{"experts_per_token": 6, "d_expert": 96, "d_shared_expert": 192, "router_score": "softmax", "router_noise": 0.1, "init_std_router": 0.00971, "learning_rate": 0.00419, "beta2": 0.95, "max_seq_len": 512, "max_steps": 7438, "dataset": "wikipedia_en"}
Below are experts of layer 8 (counted from 0) of a mixture-of-experts language model. Rows are named up (a neuron's input weights, with its number), down (a neuron's output weights, with its number) and show model dimensions 0-63. Each number is 200 + 30 x the weight over its row's rms, rounded and kept within 0 to 999.
Before each expert's rows: "gets" lists some tokens that make up at least twice as much of what it gets as of all text; "mostly gets" lists some tokens that are sent to it at least half of the time. This comes from a sample of Wikipedia text that the model never trained on. Tokens count by the router's weight.

# expert 34
gets: ")", ".", " |", " |  |", ",", "\""
mostly gets: " ==", " ===", ")", "==See also==", "|---|---|---|---|", "°W"
up0,206,171,193,248,205,262,219,223,248,169,177,182,211,155,232,182,241,171,196,199,206,238,179,209,194,212,166,221,141,234,179,247,188,190,184,223,199,227,177,212,231,212,219,188,193,192,180,179,188,230,186,230,219,194,238,259,151,244,263,201,222,198,201,184
down0,191,158,167,248,181,174,179,183,255,183,235,173,158,268,216,135,196,205,214,220,172,225,197,183,226,230,207,192,204,214,259,215,208,260,262,196,216,227,210,216,159,215,160,217,183,190,160,121,236,192,232,186,218,253,193,175,252,253,180,136,168,136,173,198
up1,165,237,188,214,252,221,222,232,201,182,211,166,172,207,217,233,195,251,217,219,197,179,198,181,165,242,180,194,215,176,267,222,120,233,190,185,143,218,184,197,194,168,247,237,224,177,265,186,191,271,222,223,202,173,219,270,206,187,152,164,156,138,186,178
down1,214,212,161,277,220,227,158,183,204,168,213,187,202,184,185,139,232,193,207,195,263,156,230,235,189,230,212,210,205,263,273,203,231,191,220,191,172,171,181,257,203,216,144,193,220,138,209,148,150,157,180,228,178,225,244,172,186,236,165,225,177,170,179,191
up2,186,196,209,210,216,236,285,215,199,224,162,152,149,235,213,212,116,155,214,183,155,212,184,199,227,246,231,154,188,218,239,225,212,219,171,238,207,254,215,201,181,219,196,223,159,235,208,230,169,215,205,226,245,212,201,164,241,200,210,190,234,212,241,213
down2,229,204,202,182,203,214,189,185,184,228,219,206,206,207,151,182,208,248,180,208,214,220,217,221,203,200,257,171,217,159,189,205,218,209,213,194,190,174,216,233,190,209,216,170,169,263,221,175,214,138,183,240,207,158,211,160,234,184,200,201,214,186,225,206
up3,237,196,194,168,178,214,219,229,214,217,246,198,204,219,187,273,206,159,157,188,172,211,235,181,177,219,233,206,210,200,277,210,254,172,198,137,213,221,192,277,207,210,176,246,196,176,190,207,167,171,159,146,223,239,186,215,210,253,178,217,229,193,205,186
down3,194,191,229,127,178,241,221,258,186,226,207,237,210,193,171,205,170,229,217,195,119,226,243,176,187,227,205,207,178,221,214,193,191,138,198,193,176,191,182,168,228,159,165,180,262,205,210,241,240,191,258,199,206,171,195,201,242,153,206,191,197,207,190,217
up4,190,178,189,191,205,158,200,217,205,177,261,221,202,206,187,223,211,176,210,191,178,216,254,152,150,199,213,196,172,185,182,181,192,115,229,182,235,235,223,212,174,186,238,180,235,212,272,207,161,223,201,171,180,208,193,173,199,156,221,221,194,200,160,233
down4,190,176,231,210,239,145,211,186,173,206,143,219,203,217,225,233,120,232,165,194,188,202,198,218,166,177,219,191,204,222,153,182,162,245,184,237,187,152,215,218,130,187,225,222,191,159,226,215,165,202,208,201,174,259,235,192,216,237,221,184,231,217,202,145
up5,256,189,216,191,202,233,217,218,247,222,150,254,239,216,258,200,222,201,218,224,201,188,210,223,150,260,162,208,143,211,204,261,182,171,205,206,200,194,195,256,254,200,220,211,219,217,193,197,155,189,256,191,162,176,212,213,187,182,144,231,233,207,219,258
down5,228,210,223,196,158,226,188,178,199,230,197,237,216,207,223,282,249,120,207,179,188,193,229,220,248,223,211,204,201,171,146,195,172,223,227,204,206,212,228,230,190,147,205,235,245,268,178,231,176,201,166,227,244,161,171,185,196,251,239,240,218,151,132,231
up6,199,206,259,203,200,232,227,146,171,233,197,264,148,180,147,190,139,215,201,198,233,250,215,226,179,213,225,172,242,243,244,229,236,171,183,215,191,185,158,207,207,145,197,188,164,227,178,223,230,190,189,257,201,229,200,195,189,158,202,224,211,187,191,231
down6,208,189,197,213,185,163,214,209,186,203,182,195,170,204,135,205,121,179,201,212,235,170,216,202,213,196,181,221,204,169,187,192,265,167,205,242,107,242,169,246,187,168,161,193,172,194,205,182,250,207,107,190,172,226,253,238,219,144,184,203,202,269,192,156
up7,211,170,192,176,199,226,186,220,180,247,225,216,186,252,179,144,151,208,250,182,124,204,162,156,185,170,243,195,202,159,235,221,229,206,197,161,223,157,155,146,208,230,215,240,235,185,207,254,260,172,161,198,196,233,195,194,203,151,182,211,230,219,220,211
down7,189,201,209,198,205,198,203,220,191,216,193,178,260,275,195,244,188,209,146,172,223,244,184,176,98,190,201,241,248,186,231,187,242,213,230,213,203,215,182,207,140,195,176,203,187,185,133,231,204,177,201,161,196,198,138,186,274,139,187,131,216,237,197,229
up8,191,231,205,208,200,234,164,188,180,190,232,189,195,208,226,214,207,216,224,224,207,214,164,231,191,196,204,168,166,264,204,196,204,182,199,176,276,195,188,135,178,153,208,191,197,211,175,225,172,178,188,259,184,139,273,203,195,173,163,198,195,176,176,223
down8,187,257,165,189,252,233,188,194,194,180,174,188,203,222,205,217,210,187,184,204,219,224,185,264,235,234,197,238,182,195,155,206,192,181,200,195,204,200,219,239,175,225,187,179,192,193,214,182,235,191,199,160,155,156,229,198,186,200,210,191,175,215,161,171
up9,207,134,195,237,194,234,185,190,229,240,207,170,161,204,261,205,204,182,208,206,199,220,153,197,209,176,211,211,213,242,218,225,181,200,207,171,167,202,225,214,229,247,224,256,213,220,202,270,220,206,212,221,182,244,198,204,217,215,212,222,196,160,221,239
down9,236,197,140,214,226,235,156,205,192,203,183,224,189,155,228,222,175,186,224,201,213,198,183,180,251,213,158,181,106,165,172,245,187,171,173,179,241,264,250,161,238,237,167,239,178,193,226,207,180,193,144,163,236,212,189,192,229,202,192,228,206,204,209,184
up10,234,171,202,212,201,147,169,222,201,179,200,206,178,140,183,196,193,210,146,191,205,202,190,193,216,187,171,240,156,169,159,184,184,198,167,196,205,267,180,205,215,255,205,209,230,277,189,188,232,227,195,237,159,218,205,230,207,206,205,254,200,187,172,219
down10,179,160,214,167,211,182,171,216,185,176,194,185,201,119,239,237,124,257,216,206,201,205,165,236,161,174,128,188,175,201,197,175,209,217,195,193,205,211,223,198,220,241,273,208,134,187,255,176,214,173,211,249,244,174,166,220,214,213,175,199,202,245,186,213
up11,212,285,156,223,201,219,219,225,205,171,183,208,170,214,212,220,201,182,181,243,192,204,196,207,192,204,176,192,213,166,237,231,244,177,160,147,202,216,155,293,198,214,215,227,239,237,199,218,167,242,167,191,203,237,258,225,207,206,188,155,188,236,212,197
down11,225,236,169,212,231,253,200,212,223,193,233,197,223,189,209,190,230,276,236,171,157,208,183,195,208,186,187,169,213,208,265,100,203,160,219,259,213,142,123,187,207,188,219,163,225,221,206,169,230,198,142,177,184,196,164,214,230,234,262,203,231,165,188,227
up12,192,207,187,145,205,164,206,191,131,191,221,161,225,196,211,207,136,169,150,203,242,175,177,183,285,186,235,187,239,173,145,207,173,184,209,233,227,217,172,279,186,256,233,231,178,216,238,154,168,257,167,183,199,241,221,208,192,183,152,228,255,168,224,213
down12,235,186,160,192,157,208,192,205,218,197,211,184,186,223,212,228,166,174,167,180,151,189,189,221,185,235,205,170,166,166,165,228,132,179,224,203,222,204,183,220,203,181,240,257,175,217,231,259,185,274,172,168,195,237,207,220,219,154,171,221,176,212,153,185
up13,204,265,130,247,151,172,224,168,193,154,254,190,169,178,246,182,217,218,198,217,160,220,178,192,188,232,223,141,195,199,175,175,229,166,233,220,251,146,125,180,193,232,171,197,215,193,238,220,171,259,209,260,177,198,153,208,183,226,186,175,210,159,219,166
down13,259,144,215,175,210,130,183,198,195,229,214,179,197,257,213,153,194,202,196,195,194,164,230,200,189,161,199,198,178,223,179,227,190,153,240,184,231,218,202,168,220,204,240,272,180,234,195,182,199,228,203,205,166,224,180,146,176,260,179,166,207,218,176,202
up14,216,189,174,250,272,187,195,219,192,243,173,166,179,205,269,228,228,182,194,204,198,207,237,177,159,222,253,267,232,162,188,159,172,179,193,174,189,219,233,224,196,255,248,206,222,218,228,217,189,184,164,230,233,189,206,188,211,190,214,195,223,200,215,238
down14,226,200,179,245,244,223,183,153,228,210,228,207,236,183,283,186,226,152,143,159,207,158,193,223,206,162,182,202,231,163,192,208,213,179,217,209,200,186,206,184,209,185,201,186,213,145,197,293,223,202,202,230,276,228,177,210,183,246,190,204,199,218,245,219
up15,194,216,181,196,216,180,158,222,198,166,171,239,195,177,225,212,196,209,217,198,190,286,200,140,187,241,241,202,120,193,205,213,215,233,211,204,179,170,200,161,169,159,187,182,192,175,185,194,231,214,220,191,225,216,244,216,191,167,211,239,211,201,226,195
down15,200,217,194,157,253,186,204,137,203,179,187,224,248,169,179,174,219,161,124,228,189,218,235,142,194,191,235,204,169,180,174,208,210,247,241,194,203,255,217,170,183,228,166,228,222,158,189,195,252,206,210,193,224,174,183,186,247,266,169,226,153,191,208,190
up16,202,142,235,254,155,141,205,214,185,186,214,215,254,242,251,189,185,217,235,209,247,224,199,233,201,240,193,216,199,210,229,170,192,269,171,211,205,144,203,207,164,177,165,212,188,220,156,169,171,138,200,183,209,217,231,240,182,220,198,209,225,222,225,212
down16,134,208,223,142,193,214,301,198,270,152,214,169,175,247,235,217,211,191,170,180,203,187,175,181,214,172,207,186,156,196,180,242,194,157,196,283,210,236,231,204,181,183,201,180,135,209,266,202,184,221,238,209,220,179,202,146,197,152,181,200,203,167,233,191

# expert 6
gets: ".", ",", "ie", "a", " and", ", and"
mostly gets: " William", " David", " John", " Michael", " Robert", " J."
up0,172,150,187,266,186,177,196,204,266,169,201,201,195,156,189,196,178,176,203,253,195,235,231,203,212,163,205,189,229,195,181,186,182,174,160,190,142,225,170,192,197,187,213,156,114,200,212,205,218,181,229,200,178,242,177,198,234,207,168,192,203,148,221,277
down0,189,183,237,222,195,232,193,177,150,191,192,180,189,170,209,186,156,205,206,244,286,232,222,151,234,201,172,164,178,278,134,155,217,211,199,136,238,240,222,190,234,227,152,223,238,193,159,216,226,175,192,208,191,167,195,220,203,187,251,205,201,218,178,218
up1,182,173,183,170,178,262,178,249,173,200,166,180,156,251,132,267,251,200,209,220,186,169,176,162,229,157,196,235,170,197,143,129,205,175,151,207,168,205,212,174,202,268,205,182,193,223,188,212,260,196,203,172,162,176,161,194,190,232,195,212,207,236,188,191
down1,163,225,241,160,186,228,265,197,224,214,190,192,141,219,233,184,190,185,259,183,206,168,189,209,225,248,186,205,184,216,166,236,209,196,232,208,245,189,164,166,183,146,196,208,187,185,184,159,234,195,195,194,225,233,228,176,147,209,181,220,225,162,222,201
up2,223,202,213,212,197,252,190,184,184,234,199,250,238,192,214,202,179,194,200,169,200,145,258,213,161,220,231,192,222,236,196,228,204,172,222,153,191,185,182,200,219,242,236,160,264,241,247,226,223,241,170,194,256,180,213,215,229,187,166,191,213,224,234,208
down2,228,231,187,156,210,194,181,200,236,206,191,213,252,203,196,207,168,192,188,212,195,163,241,107,159,186,219,252,235,219,206,235,208,160,187,235,202,200,179,195,159,210,178,222,188,224,203,226,249,245,203,141,205,182,193,238,202,227,206,213,181,177,165,207
up3,184,173,175,237,136,203,221,191,201,234,206,186,254,205,199,193,182,145,164,192,220,176,184,206,179,187,188,142,214,160,248,230,212,265,176,217,240,178,182,239,177,178,173,177,211,201,226,164,181,182,212,170,160,226,243,182,217,208,247,225,174,221,195,238
down3,220,195,82,198,221,171,169,249,175,196,211,172,177,169,186,250,237,196,230,167,200,196,249,214,207,240,204,182,218,179,219,155,171,179,179,192,203,218,198,258,178,157,182,180,248,228,177,219,225,202,232,174,136,134,204,198,203,247,167,231,187,203,194,177
up4,255,218,198,182,137,175,207,163,165,181,196,221,149,194,220,200,196,153,210,162,220,163,216,168,173,264,224,217,190,171,197,262,143,191,208,227,167,190,168,173,238,235,227,191,218,199,180,207,248,237,208,193,248,167,204,259,184,190,199,210,233,225,242,239
down4,211,210,191,215,208,248,169,162,236,181,199,240,184,195,193,229,200,188,149,186,224,222,155,251,158,206,239,215,229,191,242,232,165,228,176,137,158,212,244,184,171,214,190,162,202,148,249,160,210,163,251,225,153,182,199,177,233,191,208,188,189,198,172,264
up5,233,182,180,219,240,178,212,178,182,196,157,201,166,190,166,145,180,188,219,134,203,221,150,212,180,213,208,175,231,225,235,197,229,162,135,171,234,175,254,175,232,218,180,232,208,236,220,217,212,175,224,235,233,210,167,234,250,211,234,204,183,196,209,245
down5,205,230,188,184,192,192,206,215,236,174,255,198,198,183,249,180,207,212,172,150,190,276,213,252,223,168,222,161,194,254,240,175,221,181,255,166,186,235,159,199,229,225,190,152,208,183,212,201,236,192,164,199,174,136,175,214,215,192,183,237,199,176,219,224
up6,166,195,219,216,174,214,227,159,216,187,219,180,233,196,210,228,153,152,196,134,202,141,182,270,193,231,240,192,179,226,221,216,209,197,207,202,205,181,216,222,187,180,215,273,160,201,222,206,236,229,211,272,205,189,190,200,139,165,182,217,229,195,228,191
down6,182,209,235,204,193,143,216,178,163,161,193,160,180,220,162,214,132,224,204,236,176,117,144,200,224,213,143,145,229,187,147,212,184,139,200,204,195,192,198,207,182,181,245,232,187,152,201,160,213,242,156,179,131,203,198,199,160,201,206,166,225,275,264,196
up7,173,216,189,252,184,172,203,170,179,169,222,195,197,216,224,218,227,241,203,174,218,204,239,146,232,221,203,212,204,209,158,239,223,171,235,199,167,205,168,159,247,205,173,141,181,220,156,270,184,202,160,183,166,224,184,216,216,274,207,183,170,218,270,167
down7,206,181,221,212,260,245,183,187,190,188,258,152,196,156,235,233,220,248,214,240,206,215,191,248,203,172,213,179,218,197,251,175,211,240,227,221,181,230,192,229,173,236,221,197,152,152,193,229,182,231,215,178,200,249,173,196,225,180,197,197,159,155,207,193
up8,144,224,198,189,193,184,216,212,195,180,197,173,218,207,162,249,202,175,205,210,218,190,186,192,187,192,237,203,174,175,195,230,201,179,127,161,218,206,165,190,259,256,202,207,202,256,227,163,213,198,182,179,202,204,143,230,217,206,196,203,215,198,261,201
down8,206,177,238,165,195,227,197,161,182,214,189,200,183,170,219,273,186,193,196,218,180,191,152,178,218,205,244,217,220,199,253,196,165,176,211,210,176,195,204,186,136,162,212,183,168,222,183,222,240,247,217,282,253,215,162,148,211,201,214,205,185,216,133,194
up9,189,205,231,239,228,233,242,231,230,186,123,209,181,194,208,190,249,223,211,218,187,123,149,191,231,227,192,190,272,223,176,234,194,176,158,211,191,170,196,196,220,252,286,200,203,165,196,171,177,183,192,191,135,227,236,197,221,246,191,189,236,156,140,172
down9,201,204,200,215,195,209,231,190,218,196,254,220,194,197,177,140,202,244,242,241,173,170,183,223,214,140,144,195,196,180,173,172,203,172,188,242,236,190,197,200,187,152,224,207,260,248,194,200,204,188,208,207,166,208,243,218,136,182,206,170,175,238,209,185
up10,213,194,155,139,310,170,173,223,212,187,193,190,216,221,248,126,239,187,217,214,171,216,169,186,152,183,207,213,153,257,212,202,202,178,184,236,162,216,205,180,198,241,133,173,172,222,201,134,200,221,176,195,216,220,228,180,209,225,209,183,249,218,226,229
down10,197,197,194,235,208,169,147,198,232,218,234,235,145,211,220,238,217,226,170,203,211,194,191,181,205,229,233,223,214,216,194,186,248,226,201,218,176,190,162,230,165,139,218,160,217,214,224,248,217,207,143,167,198,175,198,230,196,160,195,196,183,212,255,172
up11,188,244,189,170,177,187,231,206,155,188,220,225,255,245,207,226,201,174,258,194,235,223,222,203,155,211,190,278,188,210,168,218,165,193,243,134,206,175,157,210,203,237,246,176,223,206,187,206,220,257,205,200,229,201,198,173,193,172,190,171,252,217,240,210
down11,191,188,106,185,158,179,197,254,196,176,234,217,239,189,183,187,207,138,266,230,258,172,166,170,177,205,226,211,182,185,179,244,167,182,224,183,263,206,232,247,193,215,165,203,193,167,193,223,185,208,225,178,209,195,219,188,204,237,200,131,163,238,191,219
up12,144,225,158,217,207,183,189,184,197,291,190,182,176,144,219,172,226,200,202,202,141,187,232,190,239,199,165,214,173,225,229,195,226,141,198,151,178,203,202,194,196,210,194,165,177,170,177,177,161,238,196,209,220,171,240,210,213,166,211,214,201,179,235,202
down12,255,152,228,174,189,276,171,152,215,179,245,225,225,210,191,216,205,152,212,208,178,216,203,220,184,208,174,188,190,222,216,243,210,144,168,207,197,235,197,145,211,197,151,204,222,204,242,183,191,266,210,185,225,208,179,168,215,181,247,212,173,180,189,175
up13,211,213,204,229,195,237,218,175,227,171,207,225,175,160,205,209,184,192,182,228,199,220,155,176,177,205,167,219,195,191,218,171,183,224,147,178,191,151,199,190,210,205,162,221,189,252,187,154,266,241,210,244,226,166,218,188,150,177,213,186,248,217,201,209
down13,184,188,179,209,204,216,216,220,173,239,170,230,195,197,172,197,162,165,211,161,207,224,227,167,171,178,265,213,218,199,213,221,138,216,195,246,177,172,215,129,177,194,196,253,219,167,243,223,149,195,197,229,153,192,260,234,171,212,195,236,182,252,218,206
up14,236,179,256,162,208,188,267,165,224,224,243,209,204,165,231,209,169,228,191,244,168,218,201,228,230,229,191,214,177,216,257,223,173,178,195,183,219,241,251,237,173,206,230,182,173,235,240,166,211,194,141,205,216,212,220,193,203,207,206,253,150,179,236,221
down14,187,170,198,195,184,186,217,160,230,221,209,229,227,239,255,212,207,197,226,216,226,151,243,175,191,212,180,239,265,153,219,187,192,200,185,159,251,215,176,189,304,168,167,226,242,197,202,214,159,191,200,191,189,224,173,182,176,215,123,218,192,237,103,215
up15,145,170,173,275,184,189,202,169,130,188,209,231,197,251,200,188,199,256,159,212,220,196,194,175,226,161,190,195,200,199,224,208,185,239,197,215,168,279,156,153,147,194,186,175,215,188,192,223,202,203,192,201,268,272,214,212,219,204,180,198,235,212,227,209
down15,231,192,149,234,286,176,221,172,159,188,218,160,164,194,198,173,190,175,199,149,167,220,174,178,205,183,206,160,203,236,147,200,253,275,197,235,189,205,173,209,209,193,189,186,221,227,178,256,182,136,197,175,161,195,202,201,212,189,169,176,234,172,194,166
up16,158,156,163,217,210,187,183,217,196,186,176,169,201,214,128,216,218,243,210,267,153,230,189,202,225,208,202,183,199,137,201,143,222,215,218,223,188,161,209,126,234,219,202,191,224,223,173,203,204,228,204,251,262,199,208,219,201,214,175,200,185,196,209,160
down16,211,177,172,188,213,202,195,226,173,193,197,229,175,217,191,192,193,174,243,224,297,198,146,186,187,188,209,254,200,173,157,192,193,171,209,194,234,167,235,225,172,199,216,239,163,195,164,208,172,208,225,180,151,215,170,267,180,194,167,186,183,234,230,182

# expert 4
gets: ".", ",", ")", "s", "\"", "ers"
mostly gets: ", which", ", but", "\",", "ers.", "ing.", "\"."
up0,130,192,199,185,195,239,125,166,232,147,231,229,179,233,220,153,193,186,206,137,222,198,196,210,207,198,227,188,202,187,189,196,262,186,211,237,206,245,227,178,166,178,179,167,232,227,213,209,204,165,201,156,187,287,201,212,215,193,245,245,219,182,222,193
down0,156,220,213,155,218,276,196,256,153,197,207,273,160,209,171,219,188,205,160,158,204,171,201,200,188,223,221,175,233,190,210,175,205,191,183,183,236,187,193,178,207,165,166,223,215,220,196,194,216,188,168,193,248,227,186,275,185,190,227,232,169,227,188,156
up1,191,169,216,231,157,150,187,197,254,136,220,204,203,203,219,199,183,216,154,194,184,270,173,220,301,221,197,212,164,199,246,192,241,268,204,141,159,210,141,195,215,226,236,216,202,203,203,168,179,215,224,218,213,210,224,252,189,198,205,235,191,159,190,178
down1,222,264,249,242,242,151,218,211,204,262,216,157,201,188,149,225,189,189,228,214,187,174,235,231,197,166,245,170,202,189,216,222,166,173,175,234,175,219,263,232,171,248,199,203,272,170,239,229,213,162,229,205,211,197,210,208,195,182,192,151,191,203,238,191
up2,214,156,221,181,240,188,176,193,212,190,214,241,243,247,218,193,190,231,125,204,229,140,230,228,201,188,212,229,207,210,134,216,205,174,184,193,257,146,198,245,252,195,239,207,175,240,184,193,225,234,180,219,178,217,164,159,228,191,207,202,144,166,221,161
down2,184,151,260,144,196,167,116,140,224,258,239,215,196,223,197,184,220,185,193,199,202,191,191,218,202,195,191,189,255,206,205,202,217,167,205,173,202,220,213,212,176,180,208,192,196,149,214,198,126,238,214,202,178,222,127,199,235,179,178,204,148,239,170,178
up3,184,204,180,195,147,179,170,212,210,250,165,188,188,218,232,211,269,233,262,173,237,156,239,262,218,185,135,228,171,168,192,195,205,203,181,184,203,219,182,196,203,206,176,190,219,236,182,216,172,215,217,148,216,225,198,199,224,221,240,139,175,229,221,202
down3,193,210,216,201,221,184,302,212,183,216,178,208,182,184,163,182,220,193,219,190,288,208,163,230,198,210,185,193,202,186,208,148,240,190,209,136,174,200,212,263,203,172,214,170,165,251,206,201,189,156,182,159,168,231,195,220,164,182,218,232,207,205,189,222
up4,218,178,226,219,206,214,205,209,225,152,237,172,181,272,221,221,160,201,209,226,217,264,250,197,191,211,265,226,172,189,196,212,168,174,218,145,195,209,213,208,188,159,186,184,212,216,199,212,147,196,248,231,246,182,257,214,190,177,203,138,202,228,138,199
down4,238,166,189,135,232,176,175,218,128,160,229,197,239,155,215,162,208,154,218,200,158,165,166,191,170,215,201,186,215,254,246,206,183,233,198,183,201,227,166,231,168,159,156,212,229,206,197,158,190,190,192,197,224,223,164,143,259,211,197,174,199,195,221,191
up5,199,155,191,178,219,222,250,158,181,190,165,171,206,197,198,207,145,229,169,215,196,166,199,206,192,217,143,180,164,185,190,181,230,213,191,198,270,157,235,243,294,228,210,161,195,196,236,199,225,241,229,207,208,231,204,197,200,181,187,182,202,231,185,157
down5,161,193,176,151,192,191,148,165,209,188,188,225,175,161,255,192,240,136,175,205,132,238,191,230,177,169,148,186,160,191,215,215,179,200,219,178,256,211,215,246,200,221,167,207,197,168,255,196,236,235,246,205,192,194,195,211,202,265,235,219,178,224,177,177
up6,171,233,163,179,181,192,257,167,164,232,177,211,190,188,155,200,220,193,240,140,230,164,124,262,210,215,205,189,150,206,229,149,148,217,171,168,231,232,181,250,194,206,176,241,247,216,171,219,201,187,164,206,188,160,215,189,215,172,220,190,184,228,195,232
down6,140,228,185,198,207,154,215,187,127,183,225,212,223,205,158,169,213,213,194,163,228,204,166,233,215,178,136,251,194,234,110,181,219,211,200,159,120,225,187,187,253,228,236,203,226,218,187,179,267,189,190,212,247,180,168,197,223,265,189,139,178,233,202,254
up7,179,140,250,239,204,163,224,190,199,193,198,205,235,219,207,157,176,230,256,228,187,178,177,200,216,155,221,223,192,192,158,178,203,203,183,221,244,180,236,161,189,252,216,205,212,208,237,177,189,148,211,175,204,180,216,179,220,231,170,226,128,183,201,181
down7,166,151,189,201,208,188,171,226,158,212,199,183,187,188,234,208,177,283,225,205,184,199,187,222,244,223,160,189,271,215,225,166,191,212,235,176,176,214,219,155,186,246,208,238,185,162,176,212,210,219,240,153,187,205,229,199,183,177,233,227,171,215,176,238
up8,192,172,255,218,227,179,228,215,185,177,195,257,198,224,167,228,180,185,228,184,155,221,160,204,232,226,223,237,191,170,198,137,214,216,157,170,193,192,156,185,215,287,258,205,210,221,190,217,224,142,196,222,204,150,225,198,167,169,177,178,179,233,181,148
down8,231,195,175,175,198,188,219,219,242,231,203,197,207,230,195,219,216,194,163,144,203,178,272,207,151,234,227,218,218,130,192,196,300,146,228,242,229,182,167,219,218,204,188,226,221,195,194,218,217,202,205,210,280,156,280,172,213,182,194,178,191,228,173,227
up9,208,184,154,172,171,232,228,245,227,237,185,236,225,191,236,192,208,203,174,155,140,210,237,163,260,154,178,190,188,179,216,235,179,220,218,201,239,207,175,190,215,188,230,226,206,215,182,201,233,192,211,175,219,221,232,210,178,153,189,232,209,179,209,260
down9,173,236,234,205,188,215,171,223,172,137,194,223,163,166,218,212,170,167,177,216,231,179,170,194,189,162,217,161,191,161,189,172,202,248,172,180,204,235,191,190,191,128,203,207,189,221,181,195,164,198,214,213,281,181,228,205,179,215,180,190,195,286,175,176
up10,186,213,213,202,220,214,217,187,187,140,191,164,215,241,175,215,211,176,205,180,213,175,219,229,209,178,215,182,138,217,192,202,204,208,208,173,182,160,224,227,199,216,209,233,277,203,173,215,136,235,229,191,132,215,215,184,174,172,239,254,152,250,210,183
down10,219,200,256,209,185,176,176,224,216,210,156,172,247,200,194,188,250,244,179,246,132,246,275,196,200,216,234,230,154,168,216,239,203,242,175,164,216,156,190,156,166,211,192,213,209,153,221,201,217,233,201,235,140,168,181,205,197,232,184,160,194,158,163,156
up11,215,189,179,187,211,223,162,228,183,161,185,230,231,218,209,244,167,177,190,199,180,175,204,216,190,264,176,242,207,226,225,123,202,245,189,188,200,227,147,218,246,253,138,211,241,198,185,218,193,172,198,240,191,141,169,214,261,161,130,172,171,222,210,134
down11,159,218,212,213,222,177,227,173,256,162,248,222,201,216,217,236,179,184,209,168,238,203,176,202,216,184,173,161,136,242,156,167,231,192,213,216,178,250,194,206,189,174,193,208,164,195,203,222,141,206,219,230,237,136,265,187,198,202,185,175,202,227,170,184
up12,201,200,239,219,235,267,232,181,216,139,252,166,196,260,210,182,189,191,180,144,199,211,164,229,200,186,254,271,163,209,226,226,195,210,199,199,211,164,207,184,223,268,178,265,208,197,202,167,147,225,184,194,175,224,197,208,208,190,220,220,201,220,222,170
down12,160,255,233,172,156,156,217,193,249,177,244,185,208,241,165,208,215,165,221,169,179,176,218,190,216,177,202,173,171,199,231,185,207,244,199,162,188,196,211,159,182,197,163,233,211,239,235,158,212,205,192,183,230,171,194,247,293,222,264,219,190,143,177,190
up13,217,204,220,207,193,161,219,257,203,202,222,176,227,236,176,202,216,280,185,188,179,238,176,166,168,181,224,204,142,187,229,248,188,251,214,219,213,136,231,213,150,198,180,287,215,163,254,195,180,151,208,244,217,201,245,200,212,199,250,178,199,191,180,198
down13,219,215,185,204,204,197,217,185,178,152,174,241,195,227,222,206,224,154,157,176,191,183,182,155,180,235,166,217,308,185,177,197,153,171,184,212,194,228,140,152,244,177,222,183,179,192,190,238,247,169,188,151,216,259,221,169,217,139,176,249,171,176,187,177
up14,188,168,169,128,188,180,174,139,168,191,275,208,204,171,219,203,203,234,190,204,147,186,227,242,272,223,171,217,184,186,238,218,198,212,194,254,137,158,204,175,205,215,213,202,149,213,147,228,209,166,261,233,217,194,199,205,195,255,227,220,232,209,162,186
down14,174,184,156,108,149,207,184,222,218,154,214,217,226,184,181,245,251,181,233,215,215,172,163,242,246,240,144,176,167,199,207,235,145,170,197,200,200,257,189,116,238,244,245,216,192,202,220,161,204,195,209,219,159,210,195,197,190,226,182,222,257,202,208,219
up15,225,186,219,205,244,198,172,249,200,182,156,180,194,206,208,275,179,199,175,167,205,195,180,247,238,221,172,227,205,144,199,154,202,210,226,163,192,228,189,205,237,211,270,194,250,208,179,254,200,259,229,181,192,251,174,194,162,231,186,166,237,188,217,224
down15,217,160,200,249,187,139,190,205,119,203,178,206,196,207,213,178,168,215,197,150,279,230,129,195,222,223,188,223,240,204,166,181,228,229,221,205,213,225,213,256,243,206,222,181,191,212,113,213,152,219,146,236,187,271,188,205,213,207,136,212,204,233,226,231
up16,188,225,163,232,221,160,208,162,169,138,186,216,264,203,259,185,205,239,238,208,195,224,153,242,180,222,176,193,151,176,203,188,224,219,144,181,258,235,158,211,201,206,157,233,223,168,216,171,222,135,212,216,203,167,223,195,204,130,193,169,194,196,238,162
down16,139,238,237,152,212,206,240,214,203,176,225,212,177,175,199,211,203,162,217,199,265,194,199,173,207,170,187,217,184,186,196,198,242,201,155,209,191,162,241,189,210,165,191,215,160,174,176,236,150,186,189,221,227,173,216,233,222,187,234,172,194,203,196,174